Weights of a small mixture-of-experts language model, trained from scratch on English Wikipedia: 11 layers, a variant of Muon for the experts.
Below are experts of layer 6 (counted from 0) of a mixture-of-experts language model. Rows are named router (the router's row for the expert), gate (a neuron's input weights, with its number), up (a neuron's input weights, with its number) and show model dimensions 0-127. Each number is 50 + 15 x the weight over its row's rms, rounded and kept within 0 to 99.
Before each expert's rows: a language model's description of what the expert responds to. This comes from a sample of Wikipedia text that the model never trained on.

# expert 52
What it handles: Line breaks ending wiki table rows and paragraphs, as in football apps-and-goals tables and before section headings like ==Species==.
router:47 57 33 48 63 51 35 52 62 87 11 62 55 50 64 75 44 46 27 11 40 42 46 67 59 49 51 72 43 50 61 59 42 33 26 52 25 45 21 33 47 26 51 27 35 47 49 43 35 38 49 45 71 49 56 76 39 66 53 26 66 52 48 55 35 20 52 75 48 47 40 71 31 56 31 63 64 55 36 52 41 32 61 41 55 76 44 31 46 28 32 34 36 44 61 59 52 70 41 49 18 72 41 36 37 53 42 68 65 55 34 71 38 73 43 38 64 45 58 56 75 43 28 43 62 31 48 35
gate1:55 61 42 63 56 61 29 51 34 74 20 57 66 20 47 54 34 01 34 36 28 38 54 55 58 43 31 44 48 65 67 57 74 60 36 52 43 49 33 35 62 55 31 29 40 35 45 56 45 63 77 69 64 67 39 74 46 59 34 53 67 48 58 46 64 31 58 47 79 75 40 49 49 71 36 32 58 54 67 58 51 72 40 69 19 45 56 58 56 45 49 47 36 51 51 64 79 54 47 59 61 56 26 37 42 54 38 61 60 25 44 51 37 50 57 89 63 34 42 34 59 65 34 11 57 66 40 59
up1:42 48 43 67 56 55 38 60 35 41 58 66 53 52 59 20 42 34 64 83 37 45 53 35 43 34 59 54 84 33 42 49 91 39 42 46 77 17 53 42 87 58 19 69 50 34 44 45 50 42 54 58 55 68 58 60 42 69 57 37 23 41 55 31 31 21 74 58 45 43 57 50 69 45 71 49 56 67 69 38 22 43 34 37 49 67 51 41 61 66 45 12 54 32 37 27 52 43 58 55 59 53 42 44 39 41 49 27 58 67 44 70 41 25 56 47 56 42 59 56 46 49 24 67 78 65 60 43
gate2:42 51 39 30 47 60 39 74 40 36 54 37 48 49 58 54 54 27 41 36 26 62 62 66 33 45 81 52 40 59 43 72 50 58 22 43 47 17 48 55 44 53 38 17 50 54 51 60 16 53 42 58 22 25 49 39 54 70 48 21 29 55 40 53 65 56 49 51 27 58 44 34 41 53 56 46 65 23 44 44 42 73 62 58 50 37 59 18 56 39 54 51 26 31 48 42 72 43 41 39 80 39 38 63 72 30 69 45 55 72 24 49 54 82 39 81 44 45 35 65 73 51 38 51 61 28 45 78
up2:68 62 34 44 51 80 69 59 63 74 66 43 51 46 57 54 34 27 60 28 17 69 47 55 45 49 55 72 48 63 26 22 34 42 28 42 40 60 70 50 46 56 43 38 41 36 43 73 55 55 50 19 20 35 34 66 47 71 56 47 33 67 69 21 65 21 67 46 61 66 66 23 28 37 70 62 41 49 34 70 43 61 51 74 37 61 61 64 66 57 33 48 46 43 61 61 62 70 49 65 52 55 79 75 63 68 44 55 62 35 75 41 67 44 46 64 32 47 42 46 50 47 73 29 44 41 59 41
gate3:70 79 62 58 23 50 48 61 52 57 78 67 66 31 47 55 76 64 47 69 49 64 45 36 49 75 37 66 55 58 76 93 59 64 46 58 59 36 41 69 44 70 29 61 73 47 54 85 51 48 48 30 37 58 32 66 23 52 47 30 72 73 64 39 61 50 42 63 46 57 50 21 70 61 71 50 41 58 81 67 48 54 67 45 43 42 38 08 68 53 35 65 42 56 59 43 31 39 46 67 50 17 47 66 38 46 47 53 53 80 47 50 57 66 65 59 46 49 52 44 42 60 36 67 45 34 39 44
up3:40 16 38 46 77 66 39 64 48 67 37 45 25 48 42 49 29 56 38 46 52 49 51 51 39 41 57 29 12 65 06 10 53 53 65 28 50 56 76 35 61 39 54 44 26 39 57 31 45 49 60 54 36 44 55 49 65 49 53 51 20 80 31 52 52 25 44 41 37 70 58 63 45 33 25 47 36 45 43 43 60 41 21 44 29 80 27 59 46 49 53 33 48 26 66 46 44 57 60 64 52 79 51 29 66 37 31 69 39 47 61 56 63 52 47 58 43 62 59 48 19 46 54 40 59 75 58 57
gate4:57 40 47 82 44 79 43 60 61 58 36 29 46 30 93 44 62 54 47 57 73 43 32 55 47 44 52 43 49 39 50 42 36 43 42 25 45 53 44 49 25 23 53 61 45 38 75 39 22 74 45 28 64 85 47 50 64 54 54 81 46 51 43 50 76 48 29 42 48 49 48 59 35 40 51 34 44 45 33 43 20 24 50 32 39 44 58 26 33 72 65 35 66 42 68 38 18 41 38 64 06 72 51 53 56 55 64 53 47 53 33 44 40 50 38 48 56 58 32 72 50 52 57 38 77 68 37 49
up4:57 76 53 59 44 20 60 36 28 30 50 74 72 49 31 41 48 65 68 60 58 46 58 51 46 57 83 51 51 49 58 65 54 52 34 71 37 63 56 89 16 56 75 91 63 48 27 54 31 61 63 27 54 45 58 49 52 57 44 50 60 48 59 32 59 31 50 52 61 70 29 30 53 57 48 58 48 55 46 58 59 58 66 64 53 40 30 91 62 46 51 58 34 49 58 46 63 67 60 55 47 25 63 64 32 46 36 25 65 48 46 40 52 47 51 58 67 46 63 01 35 69 49 63 71 58 43 76
gate5:73 26 64 61 42 20 46 54 56 53 33 33 66 41 49 47 55 48 58 67 43 52 77 59 62 61 63 59 55 29 54 52 70 34 33 48 30 52 51 57 40 43 40 61 56 26 66 67 50 73 67 38 58 25 44 38 59 70 34 63 54 65 63 60 56 72 40 56 28 21 27 51 47 47 61 66 39 62 67 82 63 32 54 30 35 59 30 41 47 84 39 59 10 49 41 54 43 49 60 70 19 45 63 58 49 49 55 45 78 46 57 46 53 29 74 59 83 59 80 40 53 35 29 57 49 38 26 32
up5:45 52 31 65 63 33 65 52 37 41 64 31 52 59 20 59 56 57 45 71 46 38 48 43 59 30 50 39 43 17 45 57 52 32 52 34 50 81 63 67 46 48 42 60 42 29 54 48 58 41 72 41 56 33 45 34 38 42 47 77 34 44 76 35 63 56 43 66 50 26 27 72 69 35 26 76 40 68 61 61 58 13 60 49 50 32 31 45 31 50 56 37 32 31 71 53 34 45 62 64 25 41 81 68 53 59 53 40 73 60 46 72 51 25 79 27 67 53 67 45 56 39 26 70 60 59 33 43
gate6:61 47 66 44 61 32 38 64 38 68 41 52 70 46 44 45 51 48 42 54 21 34 74 29 52 28 41 35 66 56 71 39 43 43 44 68 81 31 46 29 49 39 46 61 28 51 61 60 17 33 26 78 40 56 51 49 43 41 23 73 48 32 45 54 35 35 43 43 38 42 49 44 38 57 52 58 34 25 69 55 60 62 44 53 22 64 38 40 46 51 27 38 37 77 56 30 37 47 52 60 30 62 47 47 39 38 69 56 44 59 24 49 23 38 12 67 70 44 72 10 34 42 38 69 36 37 47 27
up6:46 70 35 40 42 40 51 46 70 37 82 53 47 70 22 52 24 32 37 60 49 43 44 49 59 36 50 49 56 46 28 43 47 47 52 52 50 44 65 50 77 76 45 29 32 48 32 81 73 66 36 29 27 53 28 54 68 53 50 24 52 50 63 54 32 44 50 36 41 51 51 14 65 52 46 21 55 71 43 54 41 60 20 59 59 72 25 64 90 45 50 76 72 44 43 42 76 13 64 28 57 43 36 30 39 46 66 33 61 47 64 35 43 55 54 35 56 48 46 56 45 53 27 55 41 28 52 63
gate7:65 34 43 61 36 26 40 58 29 66 38 42 84 53 48 83 39 40 66 46 49 35 49 62 56 48 75 39 71 36 27 66 56 41 50 49 22 38 51 37 46 39 59 50 51 50 62 37 54 53 12 47 45 26 28 41 37 90 79 65 69 71 70 21 24 47 62 36 39 62 44 28 41 46 37 45 74 54 50 60 32 60 65 63 66 49 34 55 73 54 40 50 43 43 46 68 85 36 24 52 40 63 59 61 51 58 34 42 25 68 71 42 39 61 49 23 36 54 39 29 58 39 53 47 45 52 61 51
up7:46 31 81 44 55 59 41 62 38 23 57 21 65 44 72 55 31 53 45 46 47 69 34 32 40 64 53 33 35 48 69 33 60 31 73 50 46 62 66 75 57 43 79 79 40 42 46 56 24 53 53 44 57 51 15 80 27 51 30 42 54 64 17 68 82 66 51 60 77 56 32 57 61 79 44 62 53 52 66 33 61 76 67 61 43 50 60 61 44 62 45 78 25 59 47 59 28 69 43 64 54 15 74 50 50 43 48 48 42 39 61 76 45 50 54 48 50 54 35 49 47 58 44 59 34 45 42 47
gate8:63 70 57 56 72 68 55 54 53 26 45 46 23 68 38 76 32 32 48 42 45 37 38 75 61 63 55 66 57 35 26 38 55 25 23 65 18 57 38 46 82 59 84 57 26 46 27 30 63 32 56 46 61 36 61 49 49 66 59 34 55 80 55 67 45 65 63 47 66 52 33 84 42 49 42 58 59 67 49 69 73 85 67 67 50 82 51 68 36 62 43 33 26 69 54 55 41 58 54 31 49 52 58 57 45 67 43 59 56 38 56 49 53 51 36 72 39 52 46 43 55 25 45 24 59 48 43 53
up8:52 53 45 66 65 52 58 47 45 52 46 58 36 77 37 60 55 44 43 39 56 36 25 54 67 35 29 49 45 29 14 50 92 38 60 46 52 63 56 40 71 63 57 85 63 68 49 12 54 23 53 61 53 64 59 46 35 39 80 45 53 61 93 47 67 70 41 62 56 41 64 69 62 30 29 45 62 69 77 72 58 57 45 62 30 60 56 66 51 31 33 38 25 52 55 51 45 37 30 41 34 45 62 37 35 38 48 56 53 32 49 52 57 41 21 46 48 29 57 48 36 39 24 56 43 52 51 18

# expert 48
What it handles: Line breaks and words opening section headings after == marks, such as History, Career, Personal life, See also, Early life.
router:45 21 71 38 52 81 67 69 66 59 29 30 78 36 46 53 23 48 63 22 24 40 35 60 67 61 64 28 57 67 60 53 35 37 42 53 54 20 60 65 51 29 37 69 56 32 44 66 37 40 73 72 51 41 43 39 41 26 62 69 53 39 46 41 52 40 34 66 47 22 58 57 51 62 32 64 64 51 50 73 58 80 35 54 36 58 26 31 37 31 45 34 20 70 41 60 69 52 51 74 62 60 44 52 38 27 41 64 40 37 29 49 72 71 47 35 68 58 63 46 64 50 59 37 62 49 57 39
gate0:51 28 37 84 51 63 48 23 55 64 50 55 49 55 45 63 34 47 45 33 49 46 39 40 48 36 32 43 82 52 46 34 40 29 62 61 39 54 52 51 78 77 33 62 41 65 61 73 70 57 36 35 83 36 58 27 50 60 70 42 61 65 44 54 27 50 53 44 72 50 32 63 26 53 32 60 78 66 49 61 36 50 53 65 38 53 69 54 78 47 22 59 65 41 42 37 35 38 37 62 28 39 41 30 21 64 82 79 50 61 29 38 58 53 48 56 30 55 33 25 43 61 53 19 70 52 45 54
up0:42 48 61 40 58 47 41 60 63 14 44 67 67 32 54 61 63 53 58 77 48 49 67 56 63 53 59 53 24 48 39 62 57 69 62 58 79 58 26 28 39 38 58 33 57 57 51 43 39 19 51 65 29 54 56 44 35 54 12 49 62 54 39 42 69 40 58 75 46 76 30 44 49 33 58 42 46 46 48 44 75 55 52 45 43 62 49 46 29 93 44 53 30 72 44 22 43 48 63 38 74 63 53 48 47 59 51 41 54 48 86 45 36 42 76 41 65 29 53 34 47 56 59 84 05 46 43 68
gate1:73 39 78 48 61 71 43 65 09 19 52 28 80 35 65 64 37 38 50 45 21 41 42 42 58 46 49 35 59 43 56 72 38 57 48 50 64 50 35 39 78 65 52 53 52 52 58 92 74 40 33 41 71 35 53 23 58 48 54 74 27 64 64 62 58 46 65 55 42 61 55 78 57 50 53 42 49 46 71 74 68 38 21 58 44 31 63 34 54 33 75 46 62 43 24 39 32 47 38 30 78 45 58 27 58 24 49 26 56 62 47 44 35 36 60 54 46 35 65 56 62 38 51 49 46 48 50 47
up1:83 41 53 20 67 44 59 44 48 36 34 28 49 74 58 84 37 27 45 58 59 60 31 53 62 28 39 61 51 60 57 58 53 71 41 56 55 19 27 34 63 58 72 43 81 34 41 38 52 56 28 64 27 40 48 32 40 40 49 83 27 39 41 75 36 57 52 75 36 46 33 33 35 49 32 54 54 40 45 28 58 46 45 52 51 33 41 13 46 53 67 60 15 47 59 49 33 38 80 65 54 44 24 56 75 33 54 68 45 61 28 54 43 54 50 54 60 33 71 42 43 38 57 40 56 50 60 37
gate2:93 57 54 62 59 63 59 34 58 41 37 49 40 63 36 66 23 66 61 57 41 89 43 52 63 62 41 60 38 28 54 15 52 34 56 43 40 29 54 53 56 33 48 80 66 70 76 61 42 54 54 31 40 36 29 32 62 37 44 39 79 71 56 54 53 78 57 38 28 42 28 73 55 71 40 68 38 42 48 40 25 31 73 59 50 49 34 52 50 44 53 29 38 57 28 58 75 63 64 43 71 46 83 39 55 47 56 70 57 57 65 36 34 71 70 40 44 60 62 73 43 62 55 62 50 55 48 36
up2:65 63 36 71 48 48 43 55 56 46 69 41 74 37 35 48 30 61 40 38 53 54 67 34 43 56 26 34 56 53 31 37 68 65 62 62 58 55 34 50 29 45 49 34 75 40 62 56 45 51 68 50 65 45 49 28 62 25 52 53 69 44 42 32 46 81 00 54 59 50 63 65 57 73 68 58 50 44 58 54 40 19 48 55 41 35 38 86 54 42 54 66 50 16 47 45 65 35 40 24 81 50 72 19 59 31 53 33 39 80 48 54 64 46 50 71 48 59 69 83 67 46 53 56 65 42 43 41
gate3:26 59 45 63 57 69 51 47 69 71 37 38 42 76 28 49 48 36 61 60 34 61 22 33 60 22 46 51 31 53 48 55 59 57 73 60 52 66 36 49 47 50 36 73 22 53 36 22 36 82 34 76 32 56 64 63 61 49 40 59 56 41 63 59 84 53 43 76 42 41 59 47 85 49 53 43 45 62 39 48 69 53 28 64 41 58 69 30 19 39 51 55 24 51 33 67 51 54 50 42 41 67 58 08 67 62 59 51 38 45 52 44 56 37 75 23 46 55 65 56 57 37 37 50 46 43 61 86
up3:12 49 34 23 61 51 35 61 70 47 49 56 70 71 43 44 80 49 74 59 61 59 38 58 52 67 45 22 40 39 58 58 40 42 49 44 81 76 57 48 42 76 55 49 55 23 48 52 64 33 49 37 48 41 24 56 74 60 41 44 36 42 61 42 68 33 58 31 58 58 59 74 43 39 47 73 55 32 76 68 48 49 38 29 53 51 58 47 72 73 37 36 45 62 50 39 38 42 41 61 45 58 64 63 26 71 46 52 35 33 66 56 11 69 22 46 58 43 44 58 22 73 39 42 66 73 69 29
gate4:43 43 49 46 59 52 44 50 18 55 13 52 76 49 64 52 57 61 47 53 57 66 24 42 41 30 44 54 69 47 53 69 44 55 07 56 47 40 72 34 19 45 40 50 37 37 54 84 55 60 41 39 43 37 57 60 64 52 51 87 37 86 33 62 53 42 36 36 68 58 39 45 64 54 58 65 31 65 49 61 57 40 72 47 45 72 26 32 54 41 42 20 80 37 41 74 50 45 69 42 35 70 46 67 61 47 40 50 43 67 63 28 70 60 71 61 69 47 51 64 59 67 50 57 55 33 35 18
up4:23 56 55 54 23 45 61 50 54 71 43 52 65 39 65 48 41 78 73 47 76 45 52 51 54 29 79 70 35 46 39 39 48 52 40 24 50 60 48 25 49 45 78 34 45 48 74 35 56 54 72 53 48 66 35 62 34 37 58 38 76 40 28 56 57 40 21 62 57 77 49 46 30 49 65 38 48 53 69 34 42 83 55 55 49 54 63 46 41 33 55 44 04 51 59 45 48 49 39 55 23 59 56 36 66 47 45 35 13 45 69 43 34 52 45 39 61 82 41 60 36 64 59 58 61 53 93 63
gate5:41 82 30 57 54 72 39 64 65 82 42 16 50 47 27 75 61 54 35 62 54 65 56 74 55 35 15 51 68 56 64 48 46 42 44 55 46 42 54 52 69 39 50 85 60 42 49 59 66 66 45 53 38 73 27 63 48 55 42 44 24 43 50 40 27 40 38 66 55 35 53 55 48 48 71 89 58 46 73 51 71 58 35 75 38 30 38 67 61 52 58 71 62 45 44 70 48 35 53 42 36 55 33 51 43 58 26 60 56 51 19 70 49 51 53 48 36 41 48 77 44 88 35 47 68 33 68 62
up5:90 32 51 38 66 40 44 42 48 42 37 50 71 44 46 35 59 54 54 40 83 48 31 54 33 66 49 46 48 35 46 57 54 48 60 63 41 41 39 45 41 70 68 58 37 40 67 67 21 51 49 54 57 58 51 24 54 43 58 47 37 55 39 63 54 27 60 34 64 48 31 63 79 71 63 42 57 21 44 31 74 42 70 47 38 34 52 51 39 54 32 56 34 39 59 31 64 54 86 57 78 61 24 43 44 62 29 53 73 66 48 84 25 66 71 66 50 75 27 46 45 27 81 66 45 33 61 31
gate6:41 68 64 53 30 74 47 44 58 56 61 65 83 71 68 31 63 47 45 36 41 52 28 52 21 68 57 54 52 44 36 49 39 78 37 58 40 55 70 23 29 38 71 47 46 72 40 33 76 36 49 59 30 37 46 61 40 54 47 41 28 57 33 55 56 44 42 45 45 44 45 63 64 50 59 62 68 55 79 30 50 72 45 74 42 63 59 31 61 72 31 17 56 53 23 80 53 35 34 49 13 39 46 37 52 28 52 29 30 31 41 68 33 63 60 30 61 32 40 35 61 60 74 55 52 52 51 65
up6:62 58 51 16 65 40 51 65 28 56 64 58 25 36 36 49 67 82 50 67 62 59 32 37 72 46 29 61 84 59 43 50 53 65 29 68 49 60 60 33 49 42 60 48 57 22 48 62 24 59 38 21 65 33 49 44 75 44 49 37 24 70 43 46 67 68 44 40 57 71 36 49 70 56 54 75 54 55 46 48 93 65 54 53 37 39 44 70 52 43 69 49 42 45 52 18 07 57 79 58 70 60 71 46 59 62 43 43 51 65 43 59 69 45 73 59 57 60 63 58 45 59 39 62 61 47 31 49
gate7:36 52 60 48 29 32 53 66 63 70 30 36 66 99 48 54 68 47 52 28 57 44 26 29 57 25 37 63 54 60 49 24 06 50 51 57 63 44 39 46 59 66 68 30 45 47 29 40 70 37 40 48 40 39 56 41 30 55 45 52 58 54 47 49 59 18 39 45 82 54 55 70 63 21 38 26 35 71 54 54 37 42 36 48 59 71 44 48 71 43 50 23 43 50 41 67 54 47 50 54 53 58 60 47 39 25 65 44 61 28 37 46 43 63 55 59 71 41 43 19 55 64 55 41 71 62 46 89
up7:50 78 42 39 47 36 58 46 48 48 71 62 61 36 20 70 67 41 63 46 55 54 52 88 36 55 68 36 44 50 90 64 50 79 44 62 36 59 30 52 28 41 50 57 51 52 54 28 32 50 10 42 54 54 35 99 52 45 66 47 33 53 62 56 96 52 39 52 59 56 48 46 53 58 64 35 30 50 55 41 39 43 68 71 26 46 66 57 28 36 36 61 43 38 53 45 58 65 55 60 40 38 55 45 57 57 32 64 30 53 74 46 35 34 43 56 48 43 18 57 34 52 50 46 52 20 39 49

# expert 11
What it handles: Fragments like ar, an, ot inside names and words, such as cig-ar-ettes, Pe-an-uts, McL-ar-en; also table dividers, headings and line breaks.
router:54 41 57 33 60 35 35 41 49 35 21 75 82 53 74 41 30 42 56 55 66 56 56 60 64 35 62 42 12 40 66 68 34 31 65 51 53 54 42 48 39 53 45 30 48 61 31 34 37 44 68 43 47 38 55 71 52 62 59 41 48 54 81 22 47 56 29 41 21 43 43 43 52 29 75 52 27 68 38 68 30 61 64 75 74 66 59 59 27 40 49 50 59 48 60 42 49 26 63 33 53 46 33 56 61 29 57 54 39 41 68 55 82 81 45 21 50 45 55 32 29 36 64 28 68 32 63 38
gate1:31 15 37 65 35 78 60 63 72 40 52 57 70 40 65 45 74 61 43 26 41 59 57 56 59 36 39 59 50 68 35 61 40 71 67 44 50 71 43 32 51 49 83 66 48 57 33 49 43 66 40 75 46 74 55 56 56 59 51 28 74 35 55 54 63 38 49 37 44 57 35 62 75 55 75 27 56 79 42 56 72 33 51 76 46 74 50 46 65 38 42 48 40 46 53 73 45 58 29 41 52 48 53 47 42 21 27 39 31 52 27 50 47 19 74 35 41 47 50 41 80 32 66 71 81 44 58 50
up1:51 51 40 53 53 40 60 51 47 58 30 70 46 57 43 59 74 21 60 46 17 54 57 71 71 70 29 17 77 44 50 61 48 76 50 67 50 66 63 59 18 52 57 39 58 40 26 39 38 51 32 63 39 31 71 48 52 53 79 53 83 37 35 38 46 74 60 32 71 52 44 80 46 14 49 48 58 68 64 49 45 53 35 69 66 39 81 53 44 63 63 54 60 59 31 35 52 45 57 42 48 62 34 39 67 37 41 31 66 61 55 57 26 42 29 66 38 49 58 34 67 31 61 27 68 48 69 64
gate2:56 10 44 37 57 49 56 50 80 36 47 99 55 58 73 61 51 36 37 50 60 41 43 09 52 43 65 59 36 50 52 51 48 67 73 56 39 38 27 51 74 34 49 66 33 51 70 45 53 56 57 35 47 57 61 84 37 57 43 63 75 48 50 70 21 38 60 51 44 53 41 74 54 45 52 62 46 49 54 76 59 63 54 55 49 43 52 07 59 63 22 49 34 12 42 44 60 58 44 53 60 36 33 44 43 46 68 70 50 60 46 57 74 19 51 55 61 59 46 60 47 39 56 36 46 28 65 68
up2:41 37 65 56 66 17 35 73 78 41 51 79 38 67 47 33 38 32 57 52 31 39 34 46 54 37 54 62 61 27 56 57 55 58 71 48 64 23 81 44 54 47 35 57 53 55 59 30 52 41 48 69 75 46 55 37 61 48 37 62 64 57 52 29 20 39 51 41 54 63 42 47 29 47 43 91 53 46 56 73 27 39 69 46 38 67 40 32 32 46 56 49 40 27 55 73 41 69 24 24 53 64 39 48 56 24 63 51 41 69 64 58 56 62 50 48 86 46 58 25 41 23 29 42 37 57 75 56
gate3:26 46 38 46 51 58 36 61 69 31 68 53 51 61 22 23 35 39 39 29 68 41 65 26 47 50 21 75 51 29 56 44 34 67 51 34 29 60 38 51 48 73 75 40 40 77 53 31 68 46 47 33 56 61 59 41 71 34 48 58 42 56 67 68 36 57 26 44 60 51 40 76 65 74 32 32 54 31 47 44 64 54 56 35 57 55 61 65 20 42 58 74 44 32 35 60 44 34 43 52 64 18 60 23 19 51 78 42 63 57 49 63 32 45 58 65 52 62 73 45 52 21 35 26 59 48 64 55
up3:38 46 56 55 18 40 86 52 58 81 60 52 62 42 40 83 46 67 61 28 46 53 59 65 57 28 28 22 54 19 54 46 65 52 50 87 46 74 64 43 39 59 65 32 19 43 43 60 46 43 46 52 48 51 55 10 58 53 34 65 32 41 40 24 51 37 42 31 42 76 53 48 54 83 63 46 28 64 36 30 59 67 52 48 64 41 46 50 62 43 57 15 57 40 53 33 34 36 31 50 51 65 51 66 35 65 48 28 47 22 53 66 66 64 57 62 44 41 66 46 44 51 43 63 61 39 41 71
gate4:23 43 40 49 40 62 45 49 65 50 48 35 59 58 48 50 71 39 76 11 64 13 58 64 43 54 43 59 18 54 46 48 67 49 46 71 60 65 51 24 32 51 48 51 65 78 69 37 24 50 30 23 63 54 58 63 50 55 34 71 30 77 34 35 57 30 26 42 41 64 65 56 33 38 59 62 59 52 57 48 73 51 68 59 54 39 71 62 77 70 45 29 58 49 39 70 35 27 42 26 42 58 57 46 39 39 68 68 29 40 62 70 41 69 57 44 43 51 56 84 50 61 51 37 51 82 63 47
up4:29 69 46 69 56 57 53 63 45 44 48 46 70 53 48 56 31 49 43 40 58 49 48 54 43 40 31 51 60 23 58 40 46 29 52 58 51 50 44 51 20 58 36 69 31 41 48 54 44 57 42 59 55 64 44 42 65 69 75 61 20 81 34 62 45 46 65 61 49 44 52 37 28 26 47 80 44 56 55 52 62 58 89 51 28 48 78 54 40 65 60 60 74 50 50 34 41 51 58 73 49 60 51 56 58 26 70 74 56 41 77 25 42 52 47 52 50 59 52 76 99 58 28 37 38 99 39 59
gate5:41 65 73 74 46 37 58 65 42 65 09 59 41 66 56 38 43 27 44 59 66 43 68 45 34 77 47 73 26 59 37 63 58 48 73 62 63 22 66 45 43 57 64 60 56 71 43 25 49 41 47 77 58 45 54 65 50 36 73 35 35 26 72 33 42 49 58 52 47 48 40 28 48 40 64 45 45 27 67 44 18 51 18 50 55 60 66 59 40 37 55 73 57 55 38 68 51 44 67 57 55 25 54 59 60 31 40 59 59 75 50 60 27 53 55 25 36 34 42 40 36 66 32 23 60 72 65 22
up5:27 56 51 57 59 60 61 58 38 39 27 51 70 64 35 57 34 74 58 45 63 39 79 40 40 30 19 52 45 28 68 52 54 61 54 62 68 60 59 36 51 68 41 49 48 70 44 11 67 24 49 76 55 67 41 47 41 71 44 58 46 50 49 19 50 41 32 58 27 53 71 53 06 41 39 48 28 43 49 74 40 69 71 57 54 31 47 73 61 56 41 62 74 42 41 57 45 37 66 49 21 58 55 58 59 39 44 55 55 62 39 30 42 49 57 46 22 38 51 42 21 63 46 46 92 62 70 46
gate6:42 40 50 49 59 47 37 69 59 69 36 66 41 37 47 70 70 46 52 38 61 56 61 55 48 38 67 50 75 50 32 37 65 32 40 48 66 30 63 79 80 55 41 53 98 46 82 54 43 36 32 52 84 17 55 53 54 51 31 43 42 57 74 50 45 37 52 83 48 17 34 40 57 59 78 34 64 57 39 45 43 67 36 44 50 55 77 52 54 33 58 58 40 54 36 80 75 58 66 63 60 55 71 58 50 58 50 11 41 62 41 40 52 56 68 42 43 63 65 41 36 70 49 66 53 37 65 54
up6:22 44 39 64 37 48 38 23 68 72 30 54 52 54 47 46 56 53 32 42 50 72 73 47 51 35 28 42 61 67 42 50 68 34 69 73 61 43 58 43 46 54 54 44 60 50 46 35 35 49 48 58 64 47 63 63 60 20 55 44 27 41 59 50 55 43 52 31 38 42 53 66 65 42 76 17 56 12 55 41 56 65 48 58 44 21 92 75 64 54 49 62 48 61 10 66 54 52 46 36 46 41 34 48 37 71 58 40 61 68 48 45 68 25 32 62 60 50 76 41 42 67 72 36 90 38 69 32
gate7:51 45 48 32 35 39 25 63 25 66 46 82 33 70 65 26 45 29 56 32 61 48 76 45 23 38 59 57 55 26 36 56 38 80 54 27 29 47 45 40 45 32 64 46 53 60 48 65 33 17 35 51 29 53 42 51 40 52 48 61 45 37 60 66 80 41 42 56 56 69 26 66 63 54 74 54 44 45 36 59 38 66 40 61 51 71 87 66 59 46 30 58 54 57 36 51 47 16 76 63 36 38 35 45 76 31 44 30 50 63 41 81 45 34 55 73 56 45 38 32 52 46 40 38 42 40 69 49
up7:42 79 52 78 36 51 70 50 53 50 80 59 40 41 70 40 06 30 68 35 25 58 43 72 77 66 49 56 41 53 67 36 61 80 29 64 52 49 48 32 56 32 24 70 35 39 35 36 43 34 40 56 33 38 69 72 60 42 69 47 56 39 69 35 67 44 77 68 57 64 50 47 37 66 58 37 68 44 56 39 75 45 66 59 60 43 55 64 54 17 53 66 59 60 68 68 54 65 36 52 46 43 44 47 79 54 56 58 35 67 43 48 52 71 70 76 47 65 50 30 30 43 47 59 35 36 39 32
gate8:51 39 29 44 58 24 62 50 81 62 30 43 35 43 43 29 09 40 46 54 70 45 42 45 53 41 39 70 16 50 40 72 61 47 69 52 43 45 29 53 43 56 50 59 20 62 54 21 23 45 53 23 43 40 48 43 36 48 59 44 58 53 80 63 51 29 30 52 64 26 45 81 67 63 44 30 35 59 40 51 54 47 53 67 59 52 58 35 44 12 65 29 32 33 31 60 54 36 68 43 53 46 67 78 53 53 68 54 32 44 70 57 47 50 66 29 30 26 52 48 16 59 49 50 45 31 36 58
up8:58 49 36 59 46 34 92 56 49 35 35 54 35 14 50 48 30 53 57 54 57 50 58 79 73 55 45 62 50 47 25 31 66 67 54 32 13 39 45 33 72 47 50 31 26 48 62 40 62 29 78 65 44 50 50 40 74 27 39 47 75 61 41 51 60 51 79 83 49 51 39 87 70 84 49 62 39 52 50 65 52 52 42 44 61 53 58 38 27 54 59 46 46 49 46 45 51 23 60 61 83 32 43 61 52 44 57 78 76 48 70 59 49 48 48 69 54 48 32 39 27 56 61 53 31 59 48 58